From a checkpoint of a small mixture-of-experts model trained on Wikipedia.
Experts: 24 experts in each of 11 layers, 2 picks a token, a softmax router.
Training: a variant of Adam for the experts, 302M tokens.
Below are experts of layer 8 (counted from 0) of a mixture-of-experts language model. Rows are named router (the router's row for the expert), down (a neuron's output weights, with its number) and show model dimensions 0-255. Each number is 50 + 10 x the weight over its row's rms, rounded and kept within 0 to 99.
Before each expert's rows: a language model's description of what the expert responds to; "raises" lists some tokens whose logits its average output raises strongly, later layers aside. This comes from a sample of Wikipedia text that the model never trained on.

# expert 15
It responds to: Infobox and table labels. Field labels and header cells in infoboxes, election and squad tables, such as Website, Location, Preceded by, DF, Registered electors.
raises: "of ", "| ", ": ", "("
router:41 47 33 46 52 36 51 42 63 56 65 56 56 58 36 54 55 67 70 56 54 67 69 61 59 37 43 51 65 49 38 39 49 43 54 45 56 68 47 31 51 55 54 60 52 57 27 39 59 57 59 48 57 61 41 47 54 40 48 51 47 47 42 62 48 42 50 37 52 52 45 27 42 37 32 55 68 47 49 60 47 56 54 46 57 54 57 37 57 60 63 48 37 42 39 57 48 45 42 50 57 65 34 34 59 38 57 49 66 67 61 38 49 22 56 63 41 62 41 68 72 56 56 45 61 43 54 62 49 40 34 42 45 47 37 46 61 36 47 61 55 41 52 45 56 67 68 43 59 56 63 51 51 44 46 53 57 45 28 49 56 55 45 56 55 57 52 58 44 38 45 56 52 69 39 37 50 60 46 37 44 52 45 36 37 53 37 43 44 50 68 47 52 41 69 45 56 49 29 60 59 31 47 37 53 66 39 53 58 39 43 44 48 35 42 35 58 43 58 57 48 52 57 56 43 50 46 52 48 37 42 56 48 38 50 65 39 49 50 47 66 56 72 45 58 46 49 86 40 49 63 57 52 43 45 56
down2:48 56 39 54 45 64 47 56 37 37 48 38 48 43 49 61 60 41 51 57 45 55 52 66 67 41 41 36 51 35 51 54 42 68 64 53 58 66 41 36 54 47 35 50 43 68 31 44 56 38 49 43 31 51 56 55 51 41 49 46 48 53 67 57 47 48 58 46 39 46 40 49 61 40 49 49 61 50 64 66 49 52 50 61 64 35 58 58 63 38 53 18 66 34 60 36 42 51 65 64 47 36 53 38 32 45 38 60 44 69 61 60 62 41 43 62 41 44 42 47 56 50 71 49 37 40 51 54 68 45 67 50 52 44 40 54 55 58 40 77 55 45 34 52 60 44 52 47 48 53 48 52 57 51 42 45 58 24 59 65 53 50 54 32 51 66 60 43 51 54 38 46 46 52 47 33 40 76 48 43 56 50 52 39 41 56 45 49 61 55 38 74 42 61 59 58 50 46 49 60 50 42 27 59 53 58 45 48 64 48 38 44 54 55 34 48 55 44 60 30 47 69 31 44 73 52 48 57 49 43 57 44 45 57 66 49 50 56 43 55 34 48 46 56 63 48 59 39 58 39 58 61 41 37 57 59
down3:50 49 38 47 57 31 47 69 38 47 57 39 44 49 50 57 46 47 53 57 45 37 66 55 36 45 52 57 42 43 47 44 46 56 38 55 36 52 72 54 51 50 53 65 52 56 61 30 51 49 65 48 55 32 61 47 49 48 72 43 49 51 56 62 43 48 56 56 52 38 64 50 56 46 60 38 36 55 59 61 38 33 37 55 47 40 53 40 58 43 43 53 60 50 49 36 51 61 33 61 45 41 49 45 52 64 16 50 50 59 72 45 55 54 65 36 36 45 33 18 42 56 64 45 55 53 42 39 38 36 40 43 69 48 52 56 53 59 68 39 42 48 43 44 41 48 32 53 56 28 59 35 51 51 42 46 56 57 40 63 42 37 53 44 58 52 48 54 28 42 48 50 43 57 47 49 52 49 42 57 49 62 57 55 59 73 51 54 40 70 49 61 59 57 38 47 66 77 48 45 48 48 56 55 59 59 35 69 42 48 71 53 46 63 53 63 43 38 35 59 50 49 66 61 45 54 55 50 54 60 67 43 67 50 50 41 50 40 35 62 47 53 50 57 41 48 35 38 60 57 34 43 58 58 41 61
down4:38 62 29 48 55 40 40 50 57 48 21 61 55 37 40 58 43 57 66 49 48 57 49 72 60 47 64 62 66 51 40 51 64 66 47 51 47 51 46 47 45 43 45 41 55 78 46 52 49 65 62 39 50 43 49 44 48 37 41 48 41 56 45 55 59 50 24 52 58 53 70 45 48 54 52 71 39 53 46 60 34 39 44 52 41 57 48 29 54 39 43 45 39 43 50 49 46 49 50 51 57 58 35 36 72 39 42 62 48 60 67 27 47 61 44 55 50 41 52 56 73 62 58 41 43 62 55 46 43 53 35 42 46 29 48 36 51 41 59 56 57 56 66 53 50 78 57 48 60 43 31 28 57 60 51 61 50 64 48 66 57 48 64 62 58 46 58 57 57 29 57 53 55 26 51 43 55 48 49 55 46 44 51 42 34 52 41 55 46 57 46 59 44 49 52 50 76 38 56 52 66 49 43 63 39 64 30 57 60 48 65 57 49 51 44 54 53 53 36 43 45 47 57 36 56 26 44 45 42 48 59 46 22 53 57 55 46 49 41 50 50 61 49 59 52 53 60 52 37 45 52 47 47 49 39 51
down5:44 67 44 61 65 53 39 39 47 53 37 35 53 49 56 41 61 55 52 52 55 34 60 39 53 44 55 61 34 35 48 39 59 44 38 54 43 55 77 59 42 48 60 69 38 31 29 40 67 45 54 61 51 50 56 47 47 61 57 54 21 46 54 40 40 50 51 68 61 61 22 40 68 48 59 57 40 42 52 32 45 48 52 53 53 46 42 51 57 48 45 47 51 52 45 55 58 30 36 54 44 50 55 56 38 38 45 45 54 47 54 29 45 43 41 37 48 37 54 61 64 27 43 39 74 46 55 44 62 52 46 45 48 42 48 43 44 54 51 49 40 62 44 43 32 43 58 54 46 64 53 56 53 57 74 54 59 25 45 51 50 63 48 58 27 69 54 51 55 44 54 66 53 65 46 52 57 42 49 53 69 65 44 70 52 55 40 55 58 54 50 42 52 50 53 51 53 57 42 66 36 58 63 68 67 37 41 51 62 40 56 65 48 47 54 54 78 43 34 56 40 40 56 58 50 48 56 63 38 47 56 41 59 56 43 47 57 47 58 41 49 52 66 43 54 59 31 60 51 47 51 43 50 45 50 33
down6:62 49 52 53 58 43 56 36 49 55 45 43 44 32 23 45 62 54 76 47 63 28 51 44 50 53 58 46 34 45 52 45 60 50 37 39 52 48 56 61 45 47 42 37 49 49 41 29 53 32 42 40 46 53 64 58 48 49 49 60 33 50 73 51 53 64 53 68 65 48 47 65 54 68 36 51 52 38 34 45 39 51 55 42 54 42 58 60 46 59 37 47 62 39 41 55 58 61 61 57 55 44 46 43 51 49 45 35 64 52 57 67 51 71 50 69 62 55 32 37 43 39 52 49 52 50 36 57 47 35 43 52 42 39 67 61 56 64 65 39 55 45 45 52 68 52 41 45 57 42 53 74 36 48 46 38 39 56 51 55 55 58 45 51 50 52 46 65 55 47 60 61 37 41 47 47 35 72 38 37 48 48 65 58 56 46 46 39 40 56 49 64 36 45 57 42 54 52 53 43 59 50 36 56 43 44 47 49 49 33 65 54 59 43 65 40 38 61 63 45 39 41 37 44 66 40 45 57 17 61 48 45 50 40 36 47 66 50 40 63 58 56 45 50 57 71 56 50 60 41 58 74 39 50 43 46
down7:43 47 52 56 44 46 42 62 64 48 51 62 65 58 61 35 46 36 36 49 50 33 58 50 34 42 38 53 62 59 54 59 50 49 62 58 72 49 45 49 44 48 53 50 50 66 49 44 49 69 56 43 41 52 48 46 65 43 28 37 59 33 43 55 36 42 48 46 58 37 40 42 60 40 33 38 51 47 53 67 55 46 48 37 56 28 45 70 66 42 39 36 61 53 57 47 48 26 55 67 49 52 52 49 57 52 53 55 38 55 73 46 51 46 65 44 34 49 76 50 58 45 54 55 47 46 61 62 53 48 56 66 64 53 65 65 68 46 57 55 42 50 67 56 65 49 54 61 53 45 45 48 37 43 45 41 75 61 41 58 62 39 46 43 51 55 49 36 26 54 44 52 50 51 42 66 49 45 57 51 68 63 56 46 42 45 59 48 52 39 47 62 32 35 47 59 56 42 37 56 35 43 47 60 52 50 57 38 50 51 34 41 41 56 39 71 55 34 49 42 47 62 54 37 60 53 53 56 59 41 59 34 46 55 39 42 46 47 43 52 35 36 52 66 48 47 39 43 54 52 23 65 49 76 45 46
down8:54 46 31 49 58 50 56 43 64 43 45 50 50 32 52 56 30 48 34 47 37 71 46 44 47 35 55 34 57 61 57 31 51 55 35 52 29 52 49 65 64 63 74 64 52 31 48 52 30 60 60 39 56 59 52 42 43 59 55 38 51 40 55 52 44 46 52 54 51 56 57 43 46 55 57 57 30 56 46 45 53 55 42 54 40 64 61 43 50 58 52 61 38 45 54 39 62 68 62 50 41 54 44 33 51 53 46 48 40 59 56 64 60 67 39 42 51 48 54 42 48 35 54 44 49 61 57 48 46 49 53 46 78 46 58 40 35 39 41 46 37 57 47 46 49 56 47 38 42 63 61 63 53 66 38 48 66 46 51 45 40 57 59 49 59 59 48 61 45 38 57 41 63 65 55 58 54 52 42 67 51 63 34 36 35 45 42 46 44 52 54 66 67 51 52 55 62 57 70 43 47 66 47 47 40 51 62 59 46 46 46 55 57 54 56 44 37 31 41 68 46 52 58 54 48 44 51 54 71 54 49 64 08 46 46 30 58 28 61 46 51 53 45 52 45 64 46 39 44 50 56 52 30 30 54 44
down9:56 49 52 49 47 53 48 44 30 49 43 50 53 57 49 57 40 42 49 54 60 66 54 47 46 58 59 40 35 51 54 48 56 54 56 43 52 59 46 41 62 63 34 46 72 49 44 79 43 48 63 58 41 45 31 53 23 55 41 77 53 63 65 52 53 56 53 41 51 45 43 41 34 49 57 40 38 43 43 54 37 46 58 57 54 56 51 53 70 54 58 53 26 54 47 46 52 60 69 39 40 66 56 46 53 37 48 35 44 58 54 56 41 47 37 55 33 62 41 68 43 22 43 44 58 49 44 65 47 62 41 62 66 41 34 45 56 44 46 52 35 45 43 50 54 45 60 49 42 53 54 60 40 43 66 37 51 48 50 47 51 58 54 48 71 55 45 48 70 60 54 68 56 59 47 57 45 38 53 53 57 50 41 33 42 65 48 46 72 50 47 45 54 44 56 32 53 42 35 50 50 54 41 52 48 39 64 72 58 56 55 36 67 39 23 53 38 65 45 60 48 58 54 45 44 60 42 46 52 75 36 44 24 56 54 55 51 34 66 27 58 49 50 63 45 46 52 56 54 42 55 39 46 50 50 57
down10:50 64 42 48 57 42 50 56 45 68 60 45 39 67 52 51 40 65 51 52 50 53 32 29 47 30 52 47 57 40 65 53 36 50 63 65 46 48 46 67 56 46 54 47 48 50 53 69 40 46 45 55 35 54 21 45 50 60 66 58 48 54 46 42 55 45 52 56 62 55 52 55 43 35 50 54 53 58 44 52 42 44 46 49 69 58 51 53 44 53 55 50 41 40 45 67 54 52 52 46 55 44 73 30 60 48 58 49 51 43 35 38 63 46 38 67 47 59 41 46 50 71 28 64 41 51 55 58 54 66 38 28 56 68 38 57 41 51 48 39 65 41 27 63 46 46 58 40 63 64 45 53 49 50 33 48 63 29 59 50 39 52 72 39 34 56 59 50 41 38 38 51 46 54 50 43 57 48 57 51 58 72 46 58 55 51 53 45 52 54 55 35 60 52 45 56 51 50 41 54 58 52 62 54 32 43 55 70 60 52 39 61 44 22 47 43 40 46 47 46 49 47 62 51 50 38 77 54 56 62 46 58 59 53 40 64 41 70 46 23 57 30 39 48 37 54 57 52 45 52 40 39 43 61 47 42
down11:54 56 53 49 33 53 47 48 49 23 57 46 60 56 66 36 64 44 54 52 60 56 51 36 48 57 43 45 50 48 49 37 51 68 23 49 61 67 49 45 47 40 41 33 55 60 61 42 50 56 42 41 51 57 59 55 37 59 56 55 32 61 49 59 60 45 36 53 52 34 66 53 58 48 74 53 43 37 52 56 33 63 44 57 33 51 74 70 44 36 48 57 52 46 51 42 45 70 51 55 72 60 49 55 55 47 40 43 52 53 37 52 48 66 55 47 71 42 49 42 43 55 43 48 66 39 42 50 56 38 42 55 45 57 42 44 40 62 48 53 57 38 41 54 32 45 45 53 59 46 71 39 55 68 54 50 34 41 53 32 50 72 60 41 59 49 46 37 50 61 42 53 56 37 58 47 38 55 43 65 51 52 64 42 52 45 40 59 43 62 49 62 62 47 46 50 75 46 46 42 47 59 31 49 41 67 54 57 28 48 61 49 36 46 40 45 45 47 49 36 39 60 16 46 47 60 46 53 58 40 46 70 48 63 50 42 57 49 57 71 50 44 41 48 55 52 63 39 50 57 71 52 49 39 46 45
down12:26 53 47 52 76 40 43 53 30 76 63 62 56 51 64 49 69 45 58 49 49 49 63 48 51 79 32 48 63 54 46 41 50 52 55 44 41 46 47 41 42 55 54 44 63 59 43 59 50 58 56 42 40 51 57 35 48 45 50 52 64 40 43 53 46 36 63 67 55 51 57 39 32 73 44 48 38 67 37 41 33 38 57 63 56 43 40 52 59 41 42 52 45 52 63 48 51 58 51 46 47 58 46 36 65 44 31 39 42 57 48 47 39 53 58 52 64 44 44 43 57 46 51 72 53 49 54 55 59 50 32 58 36 49 51 61 43 52 57 41 24 70 60 44 45 54 55 33 55 55 49 54 48 56 56 47 63 59 49 54 52 43 39 40 58 44 46 71 36 45 20 54 54 47 44 49 49 48 65 50 62 43 48 45 44 48 70 55 72 55 44 40 55 47 55 48 68 50 43 42 43 37 61 42 43 57 59 54 45 47 47 30 62 46 63 62 48 41 53 51 55 60 39 42 48 46 40 31 47 45 27 49 55 52 51 36 53 50 39 49 33 53 49 48 58 55 35 54 76 43 57 79 50 38 46 50
down13:64 63 59 84 24 51 47 48 47 45 39 60 32 49 69 56 47 57 57 48 49 62 25 58 44 37 46 43 44 46 51 69 43 53 47 65 50 44 32 50 64 42 63 58 39 47 50 52 41 45 55 57 49 50 59 44 52 45 53 54 55 51 50 46 48 55 37 48 43 32 60 50 50 80 59 59 41 33 29 38 64 54 38 66 58 40 55 44 51 62 55 47 48 61 66 39 63 48 58 50 51 60 40 49 59 57 42 47 70 55 47 62 63 51 41 50 44 42 64 34 57 64 32 67 44 43 68 47 52 72 51 56 55 59 31 58 52 52 46 32 33 59 54 34 43 44 49 58 42 46 66 37 39 45 72 62 54 47 52 55 30 39 39 46 26 41 41 55 50 45 37 54 41 56 49 64 63 43 50 42 35 61 57 65 46 55 48 44 58 56 31 57 52 64 49 42 50 53 37 46 53 47 53 58 67 52 49 51 37 54 45 50 51 51 45 54 56 53 73 47 61 47 32 46 46 55 61 60 46 43 61 39 39 49 38 54 57 49 43 48 47 37 40 50 44 69 55 49 44 47 27 44 46 59 39 40
down14:49 59 50 51 68 41 57 60 58 43 49 76 49 32 52 54 47 42 44 43 59 47 67 43 73 64 56 68 43 62 65 66 60 66 63 49 44 39 54 50 54 51 57 42 49 51 42 60 53 39 51 47 53 50 57 56 54 43 57 49 50 37 49 66 52 53 58 71 43 61 47 51 70 50 41 46 45 40 55 46 61 72 49 41 51 47 46 50 68 44 54 49 51 49 55 61 56 46 76 43 60 49 43 61 45 58 48 47 39 54 60 41 40 69 55 34 39 52 64 49 30 33 48 60 39 65 51 52 74 42 62 48 29 60 52 49 42 53 43 50 44 51 58 41 51 48 43 56 42 64 42 55 40 43 47 46 50 30 47 47 46 40 53 61 61 51 52 37 44 48 51 43 37 45 59 25 53 15 43 45 56 47 56 47 35 50 53 59 51 54 48 38 47 51 37 34 36 42 53 61 56 48 70 67 22 44 57 38 35 58 47 44 54 52 55 58 41 43 38 51 44 44 44 46 51 57 52 37 52 39 57 44 46 50 58 15 50 58 46 41 52 51 68 53 73 60 40 37 44 44 59 44 35 52 33 52
down15:45 53 57 52 49 49 43 46 49 53 54 54 60 53 66 58 41 38 49 41 41 66 27 57 42 36 53 44 57 53 48 62 50 56 39 50 44 45 60 42 65 45 43 44 49 59 72 31 40 59 59 44 38 43 44 43 61 60 53 52 67 42 73 53 58 53 26 45 62 59 46 45 30 48 49 52 35 54 41 54 39 45 39 51 55 72 59 42 46 54 52 54 47 70 43 32 36 60 29 56 45 71 51 46 55 54 46 24 50 54 38 59 47 52 52 59 51 59 64 57 52 42 54 35 34 49 50 56 59 52 52 46 63 57 43 58 47 56 51 56 46 46 46 34 48 71 70 61 35 38 49 43 42 57 49 53 45 65 51 55 53 70 43 31 60 50 46 56 43 61 47 25 57 45 53 58 53 32 54 44 45 65 45 28 39 43 45 47 38 39 42 57 49 38 52 55 65 47 75 39 61 44 40 53 55 41 55 64 38 58 68 55 54 55 58 48 37 50 54 47 82 57 55 49 42 54 54 47 59 57 38 53 52 50 36 48 26 71 52 58 47 39 49 35 72 57 43 55 53 59 43 43 60 49 32 47
down16:55 56 71 55 50 58 52 65 60 51 50 58 58 55 53 48 46 59 46 45 54 66 57 64 38 44 69 41 57 49 52 31 65 45 42 45 36 54 42 53 50 39 61 54 53 47 43 47 56 61 42 52 40 28 48 54 63 45 40 54 52 37 51 51 48 48 47 35 55 42 54 39 46 40 48 46 39 37 53 62 56 48 44 55 57 55 52 41 35 43 42 51 59 33 49 47 48 62 41 63 21 40 47 55 48 46 34 44 49 51 43 68 63 65 59 53 44 49 72 44 47 53 52 43 52 68 39 29 50 46 55 41 58 56 67 52 50 50 38 42 45 46 54 41 54 49 64 52 41 64 42 35 36 60 46 42 51 73 44 49 66 55 53 42 74 40 37 43 50 44 49 29 62 48 52 53 53 44 41 61 58 54 56 51 47 64 54 66 44 57 43 59 38 52 35 54 63 49 53 81 45 33 54 25 59 62 48 63 60 60 42 54 56 47 58 56 53 29 68 76 55 62 65 43 62 34 40 70 46 42 54 53 54 50 47 61 30 66 38 64 38 35 33 41 49 51 43 40 55 31 47 64 44 62 44 54
down17:52 40 63 58 53 58 36 63 71 52 63 45 67 48 57 50 40 41 57 59 50 25 45 52 46 47 55 57 50 59 30 53 39 46 34 68 50 43 44 27 62 52 57 80 29 49 45 64 64 41 41 45 56 54 55 34 60 48 50 49 55 58 46 48 40 49 44 30 54 48 49 42 62 61 46 47 49 47 48 55 52 38 57 53 67 37 43 50 52 42 46 47 50 56 60 58 57 65 65 67 72 69 40 65 54 47 68 54 39 67 46 41 57 46 52 39 57 48 54 43 53 56 64 62 52 44 46 60 45 48 58 49 46 59 56 62 37 54 49 52 43 44 69 36 51 38 36 46 51 47 44 50 34 51 44 48 58 46 47 42 45 49 44 55 39 67 51 23 28 63 57 57 70 58 52 75 55 44 42 36 64 56 27 43 35 54 45 61 49 45 49 54 56 48 33 57 36 30 33 62 48 52 46 47 58 52 39 49 35 38 40 55 46 55 50 41 52 38 74 48 64 52 54 43 30 66 53 57 36 34 58 61 39 51 49 70 42 46 48 44 43 54 45 48 52 50 37 37 45 47 42 50 51 56 60 50
down18:42 50 62 50 47 66 45 71 42 59 44 60 50 53 45 53 60 51 31 75 51 57 55 35 58 57 55 69 61 55 45 48 36 35 53 54 44 55 54 55 40 77 57 39 40 40 55 66 42 48 47 56 49 55 37 63 28 42 48 47 48 41 64 35 47 58 52 66 54 55 62 49 51 69 74 49 54 55 31 52 49 59 46 55 58 37 41 60 47 46 50 49 29 48 32 49 54 39 42 50 42 39 54 59 39 43 54 55 62 44 44 55 48 52 44 54 55 53 54 51 72 67 37 43 46 63 58 51 47 61 41 47 50 51 42 37 45 28 44 65 40 51 28 42 57 55 49 31 48 50 31 53 70 55 46 54 41 54 55 39 41 69 55 40 41 41 62 50 42 72 36 51 54 56 53 59 49 35 57 60 69 47 37 45 50 38 37 54 53 41 63 57 36 44 35 45 48 56 68 48 55 48 42 43 63 50 32 69 52 59 53 60 39 56 72 55 36 65 51 39 50 49 67 42 37 48 52 66 43 45 50 55 57 45 59 49 46 51 59 37 31 26 50 43 49 58 55 48 45 33 67 44 63 43 43 48
down19:69 52 52 44 68 64 35 42 47 49 56 44 45 46 40 65 61 53 53 59 47 45 52 33 55 70 39 47 44 55 53 56 34 38 53 54 32 55 40 49 43 61 47 49 64 36 61 47 41 50 39 53 47 33 62 40 43 49 40 52 43 62 69 44 42 75 70 56 31 47 66 47 39 58 72 63 28 47 47 51 39 55 43 45 35 39 59 46 63 56 51 54 46 58 48 57 71 48 50 57 62 57 60 52 54 55 36 56 52 53 58 66 37 54 32 35 58 62 58 42 44 57 70 39 50 48 52 32 47 69 63 67 65 45 44 56 47 46 48 45 33 35 40 53 66 56 43 62 45 42 61 48 87 36 67 56 45 54 44 52 45 49 61 35 53 58 47 65 56 48 56 48 55 50 55 43 50 55 51 27 56 49 52 43 28 54 48 59 48 32 50 46 59 54 52 48 39 52 47 34 53 62 39 50 52 32 57 58 42 42 53 57 35 37 56 60 50 45 38 52 56 55 60 57 40 46 37 32 54 57 43 54 51 55 33 54 57 55 44 59 48 62 57 50 42 43 42 55 34 43 52 32 28 38 43 49
down20:53 52 57 63 55 28 53 49 45 50 40 36 49 80 34 49 58 48 58 49 53 56 51 36 41 54 49 47 55 37 57 60 63 52 48 65 47 63 49 48 45 65 42 60 49 46 36 64 53 50 55 48 48 47 40 48 31 33 62 59 55 74 55 51 51 46 51 60 51 55 44 60 38 61 52 57 53 47 47 36 38 31 45 36 48 65 34 68 51 45 36 36 38 41 52 58 55 54 43 38 60 55 52 53 54 39 57 37 28 45 29 59 61 60 55 63 59 71 53 44 54 65 42 54 51 41 49 62 37 54 44 61 52 62 52 49 66 59 61 44 64 47 49 64 53 56 50 56 58 49 60 44 60 60 39 44 38 54 68 38 49 59 55 54 58 60 61 52 46 42 41 47 24 56 47 58 36 40 42 48 50 63 54 63 57 36 35 40 40 57 44 58 60 49 60 43 40 66 50 61 25 46 43 59 47 53 55 49 46 44 41 48 43 33 43 45 54 47 31 52 55 47 32 55 44 45 45 55 56 69 31 66 45 65 22 54 43 50 55 36 65 58 61 39 68 71 52 33 46 42 43 43 32 37 56 52
down21:50 55 60 33 46 58 55 57 43 37 39 30 64 60 36 47 45 49 63 60 56 59 50 57 53 49 51 44 62 63 61 58 50 46 42 46 45 38 52 48 36 42 49 38 43 51 58 46 34 53 41 37 45 35 36 44 53 61 53 53 67 64 56 56 49 53 49 48 49 42 52 62 59 34 65 53 14 42 52 62 36 38 48 63 49 58 50 59 64 65 53 39 50 66 51 43 45 48 45 65 38 42 61 50 58 54 40 66 44 40 53 51 54 65 31 44 44 64 42 33 51 49 67 47 57 49 59 37 54 55 45 54 53 52 58 47 53 71 46 40 43 61 38 52 50 46 44 38 45 68 35 45 57 34 55 59 40 43 45 53 36 52 54 33 41 57 57 45 41 53 40 56 60 47 54 59 53 63 56 58 56 71 60 32 53 42 45 56 62 59 38 59 52 58 54 66 45 58 42 34 34 70 33 46 36 41 68 60 49 50 60 65 39 48 66 66 60 38 51 38 39 46 42 43 50 59 55 49 68 68 36 35 51 43 37 44 73 33 40 63 48 53 30 56 59 55 53 42 59 30 53 50 68 50 53 55
down22:48 68 64 57 46 14 43 38 60 61 50 62 75 52 39 38 62 56 53 54 51 63 40 52 65 52 65 65 50 49 44 37 64 57 44 43 68 56 54 32 38 46 63 48 49 56 41 47 43 40 50 51 57 59 43 35 45 37 35 51 43 51 57 61 46 48 47 48 52 67 36 37 65 51 36 63 41 55 69 49 60 45 39 36 49 63 39 61 22 52 51 46 55 32 36 50 41 60 35 33 53 44 44 41 40 51 55 43 39 44 56 51 42 54 73 70 61 48 51 54 55 54 50 51 35 35 44 54 45 46 55 39 52 48 51 47 57 43 53 60 51 64 42 64 55 22 43 46 54 54 34 42 58 51 49 48 43 58 70 52 38 44 56 58 56 48 54 45 63 49 37 49 50 36 59 58 57 62 46 72 52 37 41 30 60 48 59 48 50 39 65 33 38 58 60 40 51 55 49 46 34 55 56 54 49 73 52 55 64 54 54 51 42 28 58 45 62 53 46 46 35 56 50 52 61 48 41 54 56 48 62 59 68 57 67 57 42 52 54 45 64 51 52 24 54 51 47 41 47 60 52 65 47 47 41 54
down23:60 53 49 48 54 44 55 58 59 35 55 60 53 46 58 47 61 34 51 54 54 68 58 32 45 43 54 52 32 46 55 40 47 61 33 26 39 54 54 47 23 50 40 51 55 59 52 62 52 47 45 60 52 53 25 54 62 67 47 68 47 46 47 47 42 41 58 36 60 41 54 39 35 54 65 47 65 38 47 50 45 59 40 45 41 59 65 46 47 68 68 56 32 38 47 62 32 58 65 35 53 65 51 66 49 39 56 76 50 62 60 34 44 32 44 20 51 63 60 58 27 52 38 51 50 59 42 54 50 46 44 62 56 54 43 52 51 41 43 62 52 50 35 56 52 57 64 46 47 65 29 48 42 51 58 41 51 46 45 52 56 50 51 48 57 38 69 36 43 51 44 56 42 47 69 56 54 48 49 36 50 48 34 42 47 44 45 37 43 66 57 62 60 40 32 46 52 51 58 57 85 53 49 49 50 50 52 63 48 46 49 54 60 49 45 40 48 55 47 48 61 39 54 42 19 47 48 44 48 61 63 53 58 57 47 77 37 50 57 50 56 54 42 44 49 45 64 45 46 58 42 45 49 61 42 61
down24:58 58 53 47 44 37 48 52 43 43 45 46 80 47 46 55 37 40 46 43 60 55 51 50 43 40 52 46 48 48 36 61 46 55 46 52 51 46 47 53 62 52 53 58 49 39 42 28 55 32 59 47 25 58 50 40 41 43 51 46 53 63 60 62 44 63 55 49 29 64 29 42 57 49 34 39 53 52 43 47 46 54 52 54 54 60 40 77 23 41 62 58 55 33 49 56 54 53 44 49 41 60 45 62 33 58 63 42 38 56 46 47 51 54 44 45 54 41 60 53 48 44 46 54 37 61 38 46 50 53 69 55 48 61 59 45 63 38 47 55 55 45 35 49 34 44 56 67 66 34 52 39 54 48 30 53 49 53 59 63 56 39 49 50 46 56 50 46 53 46 49 55 49 34 81 51 48 42 55 52 46 67 45 64 66 35 78 55 56 44 45 31 51 46 80 52 46 77 45 46 55 48 58 34 47 57 44 50 32 44 42 65 54 53 59 40 42 53 45 34 49 66 41 43 62 57 46 60 47 47 57 73 38 66 43 47 34 43 55 44 46 58 63 42 47 57 56 61 50 64 50 43 63 41 43 70
down25:66 68 49 50 52 69 51 53 59 53 55 22 46 83 54 56 59 57 48 31 50 52 45 45 50 61 40 47 45 47 58 45 51 62 42 63 37 40 59 46 59 66 53 60 52 44 45 75 45 58 48 44 55 38 55 39 61 70 53 47 48 40 37 51 39 68 46 44 39 57 51 54 16 57 64 67 35 52 50 53 43 61 61 54 49 40 46 46 61 52 44 59 55 52 52 43 34 50 65 52 42 63 59 55 58 44 54 46 58 36 52 63 44 53 69 42 73 38 33 54 49 37 61 28 53 42 51 57 37 52 52 40 51 54 58 43 36 46 50 51 39 52 37 35 53 41 47 56 32 53 48 54 41 42 43 48 55 46 70 55 47 54 65 52 38 42 57 48 37 39 51 45 48 61 43 23 47 67 44 58 56 44 44 62 39 47 48 51 69 45 45 40 39 53 45 56 45 43 44 61 56 51 63 47 39 42 57 41 42 60 31 64 24 48 62 51 54 39 49 72 50 54 54 62 41 50 61 63 60 71 38 52 60 45 46 57 47 47 59 51 36 30 34 46 53 45 52 53 53 36 56 59 60 50 52 39
down26:48 53 47 42 47 58 59 80 55 60 49 60 48 34 48 26 32 54 46 41 48 26 61 46 40 44 48 42 46 56 56 55 54 63 57 50 43 53 40 51 49 41 51 49 41 47 46 36 71 46 47 43 49 49 46 47 62 40 47 41 36 43 55 49 47 45 35 53 51 72 60 56 46 54 48 59 43 38 44 53 66 52 47 53 44 61 52 38 40 45 48 57 42 37 51 57 43 54 35 45 36 32 63 48 52 70 75 46 46 45 40 50 53 41 52 65 68 45 60 39 45 66 44 60 44 61 49 54 36 40 45 40 43 53 42 50 53 60 64 50 57 52 53 56 53 36 47 51 70 42 36 45 47 53 39 48 57 53 51 54 53 33 51 44 49 52 39 45 53 56 48 34 41 40 70 48 57 43 52 66 51 62 48 60 45 53 66 60 44 67 46 33 59 47 33 38 65 43 47 63 55 49 74 33 39 70 36 55 62 69 50 63 46 47 65 58 51 54 27 49 59 62 56 56 46 56 28 58 66 42 64 68 57 69 57 46 57 42 38 40 63 57 47 46 63 32 46 49 32 60 68 31 57 47 33 51
down27:28 45 64 61 50 36 46 41 49 58 51 74 63 42 48 56 37 51 41 31 55 35 53 66 56 46 57 41 59 49 57 62 53 52 46 60 47 46 43 31 56 46 51 51 65 49 63 41 48 53 53 56 32 42 40 48 51 35 23 52 70 37 49 49 49 61 43 56 56 54 65 55 52 65 54 50 48 43 50 46 55 47 59 43 45 40 56 70 65 48 62 46 46 61 41 41 57 55 72 44 40 50 55 43 40 46 45 57 38 37 67 65 38 67 39 56 45 48 59 42 63 47 37 52 52 42 61 58 35 49 57 52 54 38 68 26 55 31 54 47 79 46 61 42 59 40 55 49 55 65 49 55 64 43 38 56 36 48 55 53 34 49 51 34 48 51 41 45 69 49 46 61 40 50 62 39 28 42 55 62 46 47 61 49 37 38 62 44 49 48 51 54 64 53 45 55 57 61 53 47 46 53 59 56 47 43 65 53 57 63 59 43 52 47 34 31 40 52 67 20 41 41 56 29 67 51 47 50 57 71 44 44 44 34 48 46 59 59 61 43 65 32 51 43 46 49 38 52 45 49 53 53 63 45 33 52
down28:70 46 60 36 58 28 61 51 57 54 36 56 55 25 47 62 58 30 42 53 65 38 51 61 60 54 69 49 48 51 41 58 45 47 49 52 76 47 73 48 46 61 54 50 50 70 50 33 56 35 50 56 55 50 44 38 47 61 57 50 32 43 27 37 42 50 46 46 53 56 41 65 52 51 34 42 59 64 43 49 43 60 59 50 57 73 48 49 49 39 67 37 44 57 29 47 45 41 64 45 55 43 53 54 38 53 33 48 56 35 40 44 44 78 60 50 48 52 41 61 64 53 57 45 57 63 48 52 55 54 64 58 40 34 57 30 46 35 54 51 56 51 53 50 50 59 48 61 40 47 43 47 60 62 42 41 38 52 55 48 48 37 56 58 44 53 44 57 52 63 43 64 46 51 59 48 53 41 42 52 46 46 64 37 29 33 50 60 32 53 44 38 46 39 49 59 49 53 67 42 63 53 54 45 65 34 56 36 51 58 66 81 38 61 45 40 43 53 45 54 61 43 62 57 45 33 39 53 41 39 67 57 54 58 49 64 54 62 67 56 49 44 49 43 39 67 41 48 54 37 30 49 52 55 45 47